config.yaml
moe_layers: [1, 3, 5, 7, 9, 11, 13]
router_score: "softmax"
normalize_top_k: true
norm: "rmsnorm"
beta1: 0.95
Below are experts of layer 9 (counted from 0) of a mixture-of-experts language model. Rows are named router (the router's row for the expert), gate (a neuron's input weights, with its number), up (a neuron's input weights, with its number), down (a neuron's output weights, with its number) and show model dimensions 0-223. Each number is 128 + 24 x the weight over its row's rms, rounded and kept within 0 to 255.
Before each expert's rows: a language model's description of what the expert responds to; "comes after" lists some tokens at least twice as common just before its tokens as in all text. This comes from a sample of Wikipedia text that the model never trained on. Tokens count by the router's weight.

# expert 9
What it handles: Pipe separators between cells in sports, election and statistics tables, plus semicolons and colons in lists, e.g. "(7) | 0–2".
comes after: " ", "0 ", ") ", "\n", "1 ", "2 "
router [163 133 146 139 109 113 138 170 144 157 133 108 113 129 173  96  71 137 142 115 137 142 103 112  95 151 144 154 128 174 178 164 145 105  96 112 106 112 125 122 124 136 136 123 126 165  76 139 142 160 129 130 134  87 113 130 123 158 160 113  90 152 136 167 158 153 100 158 113 128 144 108 154 145  79 108 122 132 127 108 139 154 136 118 111  96 106 126 105 142 116  88 125  73 150 150 156 126 118 136 136 139 152  93  91 119 140  85 110 130 109 139 120 146 150 151  97 127 160 100 135 120 121 131  48 142 129 149 136 140 124 124 114  93  77  83 108 110 111  76 128 145 114 123 164  98 147 119 157 115 119  97  99 148 140 112 121 143 138 110  89 144 154 137 142 113 118  64 101 120 152 153  97 164 114 161 175 123 123 109 120 112 148 126 111 123  93 116 127 129 142 121 101 113 155 116 128  89 128 140  74 150 164 110  99 160 134 103 111 126 165 136  99 166 134 122 101 122 138 125 116 156  86 108]
gate1 [103 128 170  92 119 141 166 110 143 103 132 149  79 117 190 120 160 103 133  93 141 107  97 116 147 181 145 141 117 143 103 110 110 157 118 136 131 156 124 146  95 108 146 103 146 125 104 167 133 147 126 123 116  87 113 115 113 149  97 109 187 125 115 120 150 148 130 151 106  71 123  97 126 109 169 143 132 129 119 107 125 134 140  97 121 131 112 120 144 129  85 109 102  86 155  88 165 110 148 150 104 130 113 126 102 139 138 124 132 133 117 160 139 151 159 127 100 136 137 135 111 115 107 112 158 111 180 143 150 138 118 137 106 141  86 134 171 111 121  61 144 138 118 155 101 158 160 125 115 103 121  72  75 125 127 117 149 132 150 146 190 157 141 135 140 127 147 107  96 100 119 109 100 153 175 149 118 122 128 148 155 117 136 104  91 135  84 120 119 117 117  62 112 112 147 107 143 105 131 169 122 119 108 165 146 145 147 125 121 175 129 147 151 132 117  99 148 116 116 115  79 101 136 132]
up1 [143 117  99 176 111 128  88 144 138 160 104 104 150 131  90 167 106 175 104 138 154 139 156 164  97  98 134 142 112 119 148 112 100 109 127 151 141 113 128 118 123 120 143 136 124 134 141 110 139 112 144 126 170 140 116 109 124 109 147 164  95 125 126  84 126 109 111 104 153 151 139 165 136 125 151 124 135 133 145 172 125 116 114 151 146 142 133 121  97 124 228 125 149 139  85 104 105 120 111 103 159 117 147 142 112 129  99 131 132 104 122  82 111  95  82 124 179 141 127 140 145 106 122 155  76 164  89 112 103 140 140 117 139 110 164 126  80 154 123 125  82 114 121 127 146 132 118 108 124 183 145 198 201 126 140 115 109 126 130 159 102 109 135 120 109 139 129 146 145 186 146 133 143 159  71 113 144 141 124 122 129 130  96 120 150  99 172 135 144 151 132 153 145 127 129 144  94 146 116 101 122  88 163 105 122 108 121 122 134  89 131 124 118 171 140 123 119 144 105 141 162 140 139 138]
down1 [118 111 129 131 137 108 136 133 105  87 144 131 158 135 136 138 128 140 118  99 136 176  97 122 140  80 143 127 129  65 107 122 122 183 142 148 145  84 111 149 114 139 121 152 173  96 154 129 187 112 141 149 133 188 137 155 121  91 104 142 142 109 108  93  96 135 149 113 135 119 128 135 102 115 131 155  89 135 116 136 110 158 126 137  98 145 164 117 132 151  78 131  87 201 114 150 137 126 192 101 112 165 102 137 115 139 117 118  97 135 138 142 113 106  92  99 114 146 102 121 135 134 158  91 150 119 156 137 106 108  76 147 144 148 177 157 151 134 125 161 102 122 160  85 134 147 104 121 108 132 128 109 164 119 151 187 132 134 103 180 139 125 124 146 126 144 127 157 105 157  94 118 128  83 145 111  63 104 139 135 132 138 114 133 134 147 102 133 122 146  87 147 111 103 127 124 118 141 102 128 136 110  96 133 147 159 164 132 163 154 128 117 151 126 154 102 132 123 124  92 109 143 138 116]

# expert 41
What it handles: Short inner syllables like af, am, av, ati, itiz after an initial consonant, as in r-af-fle, r-am-blers, tr-af-fic, s-of-tware.
comes after: "R", "D", "C", "r", "V", "c"
router [ 91 107 129 120 116 122 124 133 136 125 116 121 141 181 133 107 173 140 128 154 139  95 160 113 100 162 118 145 112 140  78 179 122 154 113 164 136  60 151 116 121 149 161  76 146 151 114 142 151 187 127 135 139  94 132 172 126 166 122 132 120 159 150 106 142 137 157 125 127 158 106 109 160 158 129 163 101 179 101 135  95  90 104 180 112 135 117 108 141 115 140 153 122 116 110 127  94 125 101  99 124 109 145  95 144  99 103  99 100  96 104 132 142 139 111 108 136 147  98 115  91 125 143 123 136 138 135 154 117 107 147 124  84 129 114 131  94  97 118 122  84 135 113 110 113 145 132 157 125 138 105 165 113 125  96 138 138 123 137 133 127 135  67 120 151  86 159 149 148  98 161 119 180 157 131 133 112 120  99 160 126 137 153 108 134 131  63 128 137 103 134 122  99 155 124 115 160 121 127  91 143 119 143 134 151 146 148 135 152  94 126 135 131  89 125 100 129 146  66 109 136 157 174  99]
gate1 [180 170  94 154 153  79 114 121 141 132 129 149 127 106 165 118 108 125  62 162 134 114 163 132 122 122 157 112 160  92 117 106 123 123 105 153  96 119 128 151 127 127 136 141 133 117  75  83 114 150 120 171 192 152 135 126 100  96 123 154 148 129 111 154 130 116 120 107 120 125  94 148  97 173 115 101 135  94 143 131 124 102 133 157 123 136 132 178 108 142 163  91  83 129 129 153 107 117 114 101 147 112 122 127 142 133  89 134 148  94 148 134 162 102 122  95 118 108 136 149  98 152 115  98 130 153  93 159 162 123 129 122 131  82  95 135  95 104 109 128 140 128 107 117 184 118 107 142 123 140 152 116 169 126 153 141 139 125 168 164  95 109  90 159 106 117 167 113 115 110 117 119 135 116 152 127  90 116 102 138  88 111 151 158 114 135 141  85 156 117 158 136 101  98 166 110 117 135 135 101 146 115 129 163 101 133 130  92 117 116 132 102  93 117 151 126 141 104  76 154  82 107 125 146]
up1 [121 131  90 162 113 135 141 117 104 120 123 151 116 142 100 115 116 106  91 118 153  92 147 106 115 113 124 171 149 116 146 192  77 131 138 118 132 132 113 122 127 119 144 134 129  99 114 128 146 182 125 138 130 116 131 152 158 103 161 173 158 168 162 135 157 106 100 119  79 157 130 121 138 125 122 128 151 117 151 104 131 135 151  94 115 128 104 142 141 124 109 127 122  93 158 158  77  94 177 108 141 130 152 108 123 122 167 135 165 142 172 144 148 105  95 125 125 140 109 134 123 122 124 138 153 163 163 172 176 135 128 112 114 146 117 105  67  91 123 114 135  91 111  93 163 126 119 144 139 194 112  87 149 131 138 158 132 133 111 185 152 112 153  72 121 151 128 113 148 144 127 115 123 107 105 156 143 157 101 115 122 147  87 134 124  66 126 156 167 107 166  90  90 126 142 113 182 153 143 117 116 120 151 102 154 126 144 112 113 138 105  98 115 106 138 115 125 114  99 122 108 140 114 120]
down1 [103 122 115 135 118 167 134  94 136 124 143 164 120  84 115 142 120 113  66 128 153  91 104 130 132 146 163  74 118 138 112 115 104 109 123 145 160 132 132 124  93 102 132 156 153 108 152 117 134  93 135 109 116 112 114 164 172 148 107 119 155 127 163 136 104  92  96 163  87 170  87 135  98 130 180 105 105 131 121  77 128 100 107 171 124 112 142 149 104 122 117 124 138 109 155 123  84 123 109 129 142 123 127  80 128 166 112 107 134 148 161 104 143 168 161 139 128  95 101 152  99 121 112 126 153 125 152 104 117 131  94 104 124 128 159 158 119 128 166  79 126 122 158 114 100 145 105 109 148 134  89 115 109 133 123 175 170 125 125 167  91 134 143 111 130 111 156 145  96 142  96 138  92 108  78 146 135 116 111  76 143 172 131 117 177 151 112 119 156  90 180 128 102  86 129 154 145 129 145 139 125 122 119 110 152 126 113  97 111 110 145 131 128 106 133 142 170 117 168 148 117 125 126 121]

# expert 2
What it handles: Month names starting a date, mostly before a year such as 201 or 200, in lists and episode tables: March, December, October.
comes after: "\n", "on ", "On ", ". ", "\n\n", "In "
router [167 137 158 162 149 183 100 114  91 108 151  89 140 150 111 166  91 104 142 179 115 133 151 160 116 111 133 104 133 144 142 101  95 100 162 152 169  93 141 122 148 125  85 120 164 140 112 143 129 118 120 106 130 125 163 144 142  86 131 144 158  97 121 120 129 118 140 143 161 132  98  86 138 107  90 160  85 113 145 105 129 137 140 129 105 138 116 159 151 158 160 137 150 132 186  97 152 136 111 105 118  94 145 115 148 146 148 133  89  90 130  79 118 131 110 135 143 154 170 126 132 123 119 100 137 131 112 127 115 138 126  89 131 128 100 138 137 108 145 102 102 101 103 134 135 113 103 125 150 131 113 146 117 158 124 110  99  77  96 125 133 109 141 183 142 133 111 139 127  91  75 141 129 158 148  96  97 149 125 172 100 112 130 123 144 107 171 115 112 119 149 143 121 103 158 167 131  73 124 137  99 163  91 122 134 103 143 114 156 120 165  86 124 118 157 104 156 109  97 136 165 154 138 170]
gate0 [150 130 104 142 142 138 117 136 138 129 128 126 146 165 145  92 144 100 138 154 146 134 141 115 134 122 111 142 150 113 161 107 120 137 185 178 148 113 135 107 108 149 133 151 163 143 104 119 151 119 135 123 127 158 104 140  97 145 146 187  98  82 131 163 121 164 113  86 117 122 132 123  87 136  90 185 138 178 132 126 119 128 161 152 146 144 146  87 143 131 130 120 134 158 187  89 135  77 121 111 140  61 123 136 137 131 144  83 132 120 140 120 121 137  88 102 171 145 100 111 139 120 127 107 157 122 147 147 147 153 120 152 134 118 141  71 109 135 120  85 114 124 103 140 112 169  97 101 130 119 161 128 156 165 121 125 152 120 120  96 161 178 169 179  83 125 110 156 145 106 132 110 147 148 111 127 124 145 151 133 136 124 133 135 117 117 132 132  67 106 139 167 168 132 135 136 108 112  99 139 141 103 123 137 135 103 125 124 177 148 104 133 113 105  95 170 176 143 114 117 149 169 123 152]
up0 [ 85 168 144 143 115  80 129 123 101 153 105 134 111 132 141 155 114 156 144 128 165 142 130 137 124 132 118 115 124  89 154 124 114 102  97 136 161 122  91  98 100  95  84 145 167 126 136 170 134 120 131 115 134 139 139  99  85 161 153 130 113 140 113 148 168 188 114 123 143 105 110 152 124 100 102 120 154 104 137 115 123 105 108 136 158 157 152 111 169 135 150 144 122 106 150 172 154  97  96 165 154 147 127 147 155 113  92 126 144 151 139  63 149 129  97 120 165  99 118 117  98 152 177 114 152 113 117 122 145 112 125 115 114 130 112 100 120 107 140 109 133 119 131  93 157 112 119 105 104 146 127 102 151 158 135 130 122 122 121 129 114 181 197 139 127 146 167  99 127  94 157  84 148 127 146 106 101  95 116 154 118 104 118  89 118  63 151 137 121 103 123  95 119 140 139 112 128 172 112 120 150 131 114  95 137 120 150 147 106 158 182  93 123 100 132 133 115 122 130 103  90 145 109 185]
down0 [165 138 113 123 139 123  75 136 119  80 125 156 105 117 104 100 147 117 142 130  93 114 130 135 161 131 166 105 109 147 141  89 119 123 112 136 110  89  82 104 117 136 133  93 132 111 122 144 140 135 152 135 179 151 119 137  90 131 121 129 121  99 144 151 113 139  92 130 119 112 187  93 121 137 103 150  77 131 168 105 166 135 124 103 146 133 132 132 111 125 136 129 108 106 182 121 152 109 168 128 114 141  89 177 118 150 153 109 134 106 122 109 156 140 147 129 118 112 172 178 116  86 144 133 157 137 180 148 157 114 184 133 126 123 112 135 106 131 155 115 114 140  54 111 132  95 113 118  57 123 114 122 128 117  98 105 138 109  89  86 105 147 116 181 117 112  88 160 150  88 103 161 122  80 125 110 124  93 169 124 133 124 173 134  99 145 148 147 149 155 141 100 141 160 115 106  99 129 160  97 124 125 145 152 134 135 120 124 127 143 150 138 147 113 149 119 123 143 118 148 113 121 140 163]

# expert 48
What it handles: Articles and possessive determiners before nouns, e.g. the, a, his, their, its, plus possessive s.
comes after: "of ", "in ", "'", ". ", "to ", "for "
router [169 127 165 131 108 162 117 108 132 142 179 136 170 127 180 133  82 128 152 109 121 103 106 135 140 103 119 103 137 156 103 104 137  97  79  92 152 160 125 110 117 163 116 105 145 146  94 100 143 126  92 138  80 165 109 148 107 118  76 120 138 171 150  97 130  98  76 141 133 152 125  94 143 112 162  85 153 131 141 109 163 121 167 109 131 138 122 134 132 145 124 112 110 121 130  83 176 154 111 118 149 129 136 116  98 157 131  92 136 133  67 156 148 126  78  88 145 115 149 134  97 144 113 140 111 123 118 151 144 124 117 119 135 139 135 136 140 134 132 109 137 127 139 168 136 132 102  85 131 110 105 141 141 111 175 113 158  86  92 117 115 138 132 121 146 119 123 108 144  99  99  79 186  86 148 104 133  86 147 104 159 111 107 160 135 117 109  95 136  91 138 159 121 131 129 115 145 147 173 106 156 148 130 126 152 123 119 167 117 148 128  94 130 100 160 105 137 110 127 150 117 113 170 134]
gate0 [184 131 129  98  87 136 154 166  89 175 153 123 125  83 136  99 141 128 119 141 116  98 140 105 115  94 116 124 153 103 166 149 147 119 132 110 116 163 146 149 134 118 132 133 124 157 166 121 158 143 149  77 110 121 127 127 111 130 117 125 126 151 160  87 115 127 107 116 139 123  95 123 144 164 146 178 117 168 165 108 111 122 119 119 112 128 174 108 160 158 110  70 131 139 108 109 182 139 199 106 154 132 119 147 138 131 133 146 151 102 142 111 165 131 201 124 128 135 145 140 151 153 135 101 119 133 139 126 134 113 110 120 133 106 123 146 162  99 129 161 113 129 136  92 126 127 155 114 152 135 117  93 121 112 114 119 171  98  83 110 132 134 134 151 129 101 136 144 105 135 120 115 124 157 120 125 120 138 166 148 123 131 128 116 113 131 144 172  87 128 210  97 133 148 165 129 125  86 144  99 130 141 127  80  99 167 113 151 156  91 126  95 120 120 155 139 144 153  72 140 138  94 145 143]
up0 [150 152 138 110 135 108 120 124  81 100  87 154 133  95 108  84 164 125 146  94  90  84 135 138 146 107 142  81 128 127 117 111 168 140 145 110 146 139 150 148 114 100 113 135 126 106 141 118 113  96 132  69 118 146 124 119 156 153 145  88 139 123 146 100 147 114 113 111 180 124 103 118 118  97 121 127 104 188 114 137  92 108 145 123 134 115 141 114 165 146 137 136 128 148  81 151 160 133 198 157 111 124 133 147 116 147 148 147 169 124 111 105 156 112 130 114 133  94 127 141 117 184 158 114 152 112 155 117 148 141  96 139 102 125 122 131  84 149 118 106 146 139 106 140 145 136 116 130 126 122 130 126 110 128 124 122 131  84 123 105 183 157  96 124 175 151 160 102 111 116  93 138 101  99 101 146 172 126 154 128 103 130 155 181 166 155 159 192 108 110 146 127  86 145 133 127 138 146 129 141 142 137 129 123 138 145 146  97 131 121 147 121 101 116 128 187 166 145  95 139 169 104 146 165]
down0 [110 127 144  73 116 148 129 123 140 147 140  98 129 108 106 172 105 102 145 127 130 168 125 148 114 171 151 138 141 141 104 132 136 105 100 124 124 118 147 160 121 149 162 136 171 164  99 152 114 124 141 152 136 171 125 101 164 117 163 144 126 156 172 154 160 118 105  96 162  99 114 114 145 120 120 148 110  95 114 126 133 149 154  94  88  78 129 102 166  95 111 103 126  92 158 139 100 128 167 171 109 129 125 120  75 137 105  98 148 113 132 119 150 108  97 143 175  97 157 128 143 150 165 129 110 142 172 128 167 105 141 140  69 132 160 148 164 127 119 134 179 147 147 123 117 111 147 119 161 127 119 149  97 129 125 124  96 161 104 134 144 126 129 136 129 148 124 122 119 148 129 102 150 149 111 159 176  99 154 102 151 119 164 138 158 156 148 110 144 122 137 166  97 140 105 137 145 125 108 141 100 122 156 122  61  94 119 104 132 136 116 167 129 102 115 114 154  97 122  93 178 128 109  90]

# expert 49
What it handles: Stems of place and personal names before an ending, such as Russi-, Asi-, Mexic-, Californi-, and pieces like ay in Kayla.
comes after: "K", "M", "k", "J", "Ch", "Y"
router [124 147  99 125  60 154 133 144 104 128 140 107 144  90 121 132 138 128 129 154 113 122 104 143 127 134 162 136 101  95 135 103  87 150 158 126 170 125  97 103  82 123 119 144 122  95 100 148 113 160 128 111  94 134 145  89 148 124 155 138 139 106 155 129 108 110 110 149 100 112 153 144 139 112 136 155 160 132 139 130 145 138 109 137 116 163 176  90 178 189 116 105 111 146 143  98  99 118 139 101 132 119 106 165 106 157 115 126 146 116 124 180 112 136 153 173  94 173 132  97 127 147 116 170 137 123  79 129 121 118 134 134 119 181 127  99 129 139  83  96  79 151 137  80 119 110 125 137  99 153  98 118 116 101 146 120 103 158 152 120 141 122 106 168 115  69 143 111 113 144 127 178 119 172 112  97 143 140 150 107  91 122 169  70 142 106 117 107 155 144 132 117 167 130 107 159 125 179 140 103 139 141 134 122 132 127 105 112 138 116 135 169 130 121 141 100 133 135 108 112 148 112 107 158]
gate0 [134 120 128 163 125 148 152 150  74 175 187 128 164 149 141 128 131 122  93 147 101 138  71 116  90 116 118 140 100 120 187  83 121 107 124 127 130 149 109 147 136 110 133 146 126 107 103 155 110 146 121  93 100 131 109 118 134  75 123 117 105 151 131 156 153 123  98 130 106  94 148 150 142 103 160 145 132 119 126 102  69 174 100 198 134 157 126 164 124 129  98 152 136 128 142 136 165  79 115 109 128 121  99 133 132 134 113 130 111 117 110 160 147 118 135 116  86 126 125 129 122 117 104 111 119 123 129 139  86 145 110 162 161 126 121 148 148 126 190 115 177 162 133 116 144 161 121 127 115 121 136  76 112 120 147 179 123 111  97 161 132  91 152 118  96  84 124 148 121  93 149 149  81 153 149 119 152 139 144 135 143  99 154  83 105  88 108 141 114 171 107 136 174 140 152 151 111 111 149 117  87 151 116 162 118 134 121 121 114 114 150 130 131 123 150 101 125 130 126 154 111 111 134 134]
up0 [128 109 154 130 112 114 116 160 122 149 153 107 142  98 156 132 160  64 130 109  80 162  74 109 115 131 145 154  79 111 124  96 118 105 155 119 107 169 108 134 147 113 123 146 103 149 109 104 144 120 126  81 103 154 110 120 117 107 107 144 101 147 115 138 109 139 132 110 103  80 193 165 120 105 122 120 143 116 124 122 106 132 127 101  88 160 106 106 161 123 120 115 133 114 153 123 137  91 106 120 116 149 113 145 111 141 151  81 177 118 105 146 149 123 148 175  90 118 138 115 131 126  98 108 109 117 147 156 156 131 132 126 165 177 117 129 160 129 144  61 191 118 119  90 126 153 139 134 135 139 107  97 153 129 144 157 114 120 136 137 169  83 158 162 128 113 147 117 143 123 144 143  82 123 163 111 149 106 135 115  87 125 108 150 173 122 161 156 121 147 112 137 142  87 119 134 132 104 130 124  96 140  99 150 124 122 136  93 153  91 121 168  96 129 156  81 132 121 144 166 129  98 134 155]
down0 [ 90 139 106 130 115 118 102 142 100 138 148 120 198 102 142 109  94 106 137 107 140 132 139 100 138 164 124 155 110 125 138 144 118 111 109 116 185 169  76 123 125 152 166 157 126 140 137 126  87 136 115 166 108 102 133 125 138 114 126 127  79 125 167 122 142  75 145 133 119 102 132 137 104 133 167 141 157 135 169  93 100 143  87  96  93 133 126 101 120 131  98 144 133 129 108 100 117 133 131 124 133 137 116 120 162 157 125 138 113 163 134 118 111 104  92 103 131  98 101 116 136 111 127 147  82  96 134 176  70 121  58 149 114 148 132 129 100 160 173 132 135 139  95  94 104 153 101 144 185 131 172 136  92 144 123 153 113 121 141 187 124 104 117 116 120 115 146  87 124 149 111 102 155  96 148 108 157 142 126 134 145 116 171 126 165 107 125 126 127 129 139 136 143 111  83 112 147 106 142 128 152 150 112 103 134 112 111 128  94 103 127 154 150  93 152 115 129 179 126 121 151 141 145  84]

# expert 63
What it handles: Ordinal suffixes and number words before nouns in sports and results, such as 5th place, second round, first, every, 10 hectares.
comes after: "| ", "–", "the ", "6", "for ", "2"
router [147 130 142  73 114 154 112  91 101 125 115 141 120 160 140 160 135 118 119 115 123 102 100 145  97 120  94 155 138 143 102 143 152 130 107  97 133 130 108 141 172 123 132 184 135 160 183 160 106 156 102 114 155 112 126  87 129 155 118 147 129 142 103 115 131 139  72 155 100  95 145 175 154  93 185 133 137 124 124 160 154  98 107 144  75 113  99 142 118 157 110 139 132 135 109 135 201 135 131 156 122 154 143 122 132 107 118  78 139 110 112 111 130 155 114  82 157 120 122 141 159 136 124 141 111 137 101 145  98 157 140 114 178  95 113 152 126 163 127 118 114 147 144 132 120 106 177 160 146 168 153 153 144 102 156 136 114 151 123 117 110 160 143 157 166 162 145 122 151 140  65 125  96 118 148 155  91 152 106 140 132  95 142 138 126 172 140 117 128 153 164 116 153 111  98 103 145 139 119 148 136 157 115 127 149 134 134 124 180 115 141 111 116  91 148 116 137 107 128  98  97 108 114 111]
gate1 [125 160 174 104 142 156 167 154 135 107 134 134 139 120 118 114 141  76 147 121  70 134 160 152 168 112 141 154  69 141 143 134 128 123  70 167 151 119 111  84 169 120 121 120 117 129 124 133 140 116 132 140 136 102 128 110 138 111 172 174 136  90 145 128 174 129 103  78 163 132 146 117 141 141 140 135 139 120 124 113  81  70 126 128 133 119 155 126 171 127 124 132 115 161 157 133 147 140 127 137 117 153 144 156 141 100 124 139 138 134 153 112 147 148 138 137 120 129 151 102 168 145 134 180 140 130 147 124 146 157  92  94 108 129 146 159 118 158 149 125 139 106 136 128 127 174 118 102 103 140  88 125 141  93  88 133 161 147 111 137 176 114 151 112 143 109 133 135 126 119 112 119 161 151 144 135 108 105 125  79 127  79 206 140 145 108 124 104 114 110 138  92 121 130 146 102 143 130 105 165 172  94 119 134  88  82 129 112 148 113 128  99 116 118 115 132  72  92 141 148 159 104 136 159]
up1 [123 111 133 167 103  85 123  56 147 147 153 140 123 119 142 119  93 167 104 151 170 125 129  80 117 142  96 142 180 106 126 118 122 153 109 119 105 146 183 151  96 107 122 107 118  93 107  98 119 108 147 121 136 183 116 132 155 119 127  93 122 137 131 132 138 126 174 152 122 101 115  98 133 116 131 141  98 119 117 141 141 139 111 126 164 178 106 121  79 145 102 145 144 137  89 158  93  82 143 117 111 103  58 110 157 158  93 153 102 165 130 138 124 130 150 177 153  94 130 153 104  88  97  98 154 112 129 134 114 133 138 131 113 143 115 102 107 149 135 134 179  87 101 101 141 130 112 146 135  86 113  97 130 122 161 128 117 116  97 135 125 112 108 128 163 132 101 130 117 103 148 106 144 105 122 142 134 140 141 112 102 127 121 103 114 183 101 118 121 153 160 131 129 101 141 150 140 140  96 119  82 123 153 152 179 176 106 148 114 128 142 109 123 142 120  94 150 134 102 108 167 133 130 113]
down1 [161 109 144 126 108 153 109 157 129 106 108 154 138 101  68 122 152 126 137 120 147 117 135 129 151 116 112 165 149 126 143 128 112 136 114 151 131 124 126 112 136 108 105 116 136 111 157 107  68 114 146 110 161 156 100 139  84 162 104 128 144 143 121 100 144 117  95 129 122 146 168 132 143 115 137 121 157 118 119 113 138 102 123 131  97 154 115 171  98 154 107 148 164 143  94 196 145 144 188 138 130 147  66  78 124 141 139 107 119 115 128 160 180 136 109 149  92 109 121 123 139 171 123  67 134 120  85 131 125 120 140 141 148 141 143 166 120 121 114 126 106 158 163 104 103 175  95 123 155  84 161 136 138 129 134 105 128 129 113 130  95 121 126 136  85 103 135 147 105 125 127 128 151 134 162  88  84 157 155 168 166 152 142 124 124  80 112 140 131 138 165 106 147 110 143 133 129 129 150  89  85 125 113 142 145 104 111 140 147  92 134 145 156 163  94 177 146 119 149  87 107 116 135  96]

# expert 43
What it handles: Opening consonants or consonant clusters of a word after the, a or to, such as h-oped, h-otel, sh-oe, sp-read, Cr, Dr.
comes after: "a ", "the ", "- ", "and ", "to ", "\""
router [137  88 116  99 133 126 118 111  86 124 158 143 110 171 111 122 147 135 128  98 144 152 140  84 147  97 137 116 146 165 126 157 103 107 122 128 142 148  90 162 132 136  91 123 170 137 126 127 115 171 165 124 119 186 113 103 145  89 112 108 108 144 114 107 135  88 157 146 142 122 123  96 101  79 137 134 109 130 115 124 110 140 143 136 133 101 163  95 137 119 114 138 127 141 146 110 132 105 154 108 151 133 117 126 105 115 154 137 146 166 142 109 121 118  85  96 113 137 148 101 126 109 129 107 108 104 151 147 177 155 149 170 107  95  82 153 149 132 150 122 156 125 115 103 126 122 144 165 117 103 129 138 113 144 122 161  84 116 151 162  82  98 134 156  97 144 165 112 134 165 150 137 120 128 124  78 138 157 104 128 188  89 137 125 136  98 123 163 123  82 112  93 160 147 121 105 113 114 150 169 137 161 145 102 126 106 134 163 153 196 148 110 122 119 104 183 133 139 165 172 115 156 147 144]
gate1 [144 121 130 144 135 153 143  39 137  95 139 147 133 125 112 149 119 124 118 117 119 124 137 131 137 152 135  73 118 138  66 133 145 129 120 120  85 123  89 166 116 173  97 154 122 141 146 156 135 152 132 168 142 114 135  93 152 112  87 110 152 169 140 155 133 133 137 133 108 183 120 105 152  90 114 122 148  98  96 114  98 125 140  94 113 132 119 133 135 119 142 110 121 165 127 147 151 141 117 151 120 104 121  83 122 128 113 126 108 168  86 167 145 131 110  84 182 148 115 147 132 143  94 123 161 147 104 134 147 132  98 121 129 109 151 117 148 131 128 172 158 115 134 124 121 146 134 156 121 153 125 152 115 100 122 104 123 116 176 158  84 148 101 175 134 136 146  94 120 115 103 128 180  95 144 150 120 115  92 140 124 132 112 169 162 117 120 183 153  93 125 122 154 171 112 128  90 128 130 130 134 118 152 160 137 141 107 138 155 147 162 122 122 173 140 139 136 150 175 166 115 105 170  86]
up1 [202 147 143 123 110 172 162  51 135  85 128 100 153 117 122 161 127 120 121 126 131 147 112 128 122 157 121 132 144 139  76 139 161 118 125 138 101 125 105 125 101 126 106 115 131 155 144 146 158 139 111 132 107 141 120 108 150 136 145 107 111 164 142 139 179 110 114 129  94 146 120 115 133  77 143 123 165 101  93 122 117 105 130  92  88  79 122 145 128 159 151  86  81 139 146 104 146 127 105 183 125 120 146 150 128 118 131 131 116 114 138 153 156  94 115 148 127 157 137 156 108 141  94 144 125 129  97 126 137 113  80 119 163 126 124 142 145 105 121 114 139 106 158 107 130 163 128 151 111 130 124 172 157  92 129  71  93  92 131 105  81 142 133 162 132 148 175  98  76 140 128 127 146 111 147 126 117 144 136 139 134  93  83 138 159 103 132 119 133 102 137 134 130 133 113 133 126  94 159 154 109 138  94 138 149 125 119 112 141 166 126 107 108 172 125 170 138 127 152 195 111 108 165 111]
down1 [141  97 113 128 155 112 152 184 114 141 124 122  95 153 114 149 107 124 121 152 124 104 158 110 121 123 127 114 106 105 125 160 122 126 112 135 138 107 108 135 105 143 116 137 123 169 134 151  76 135 126 125 140 124 120  99 188 136 120 123 158 117 107 116 133 130 127 141 118 152  70 171 168 101 143 130 164 133 142 185 118  83 131 135 154 137 164 131  81 102 118 102 140 142 118 145  98  94 140 108 158 137 176 121 123 123 106 124  75 134 138 124 123 120 153 121 118 123 126 136 144 132 175  84 132  97 114 145 135 177 133 132 162 142  95 131 163 166 143 169 110 142 120 154 102 110 110 164 108  86 134 165  75 148 125  89 137 152 163 199 132 143 128 119 163  96 143 148  94 131 153 131 117 121 166 126 141 136  84 153  81 135 102 147 156  98 143 175 164 122 134 137 131 146 117 129 145 142 112 109 130 119 119 120 116 170 174 124 119 123  77 142 130 108 109 126 174 170 123 141 106 121 167 140]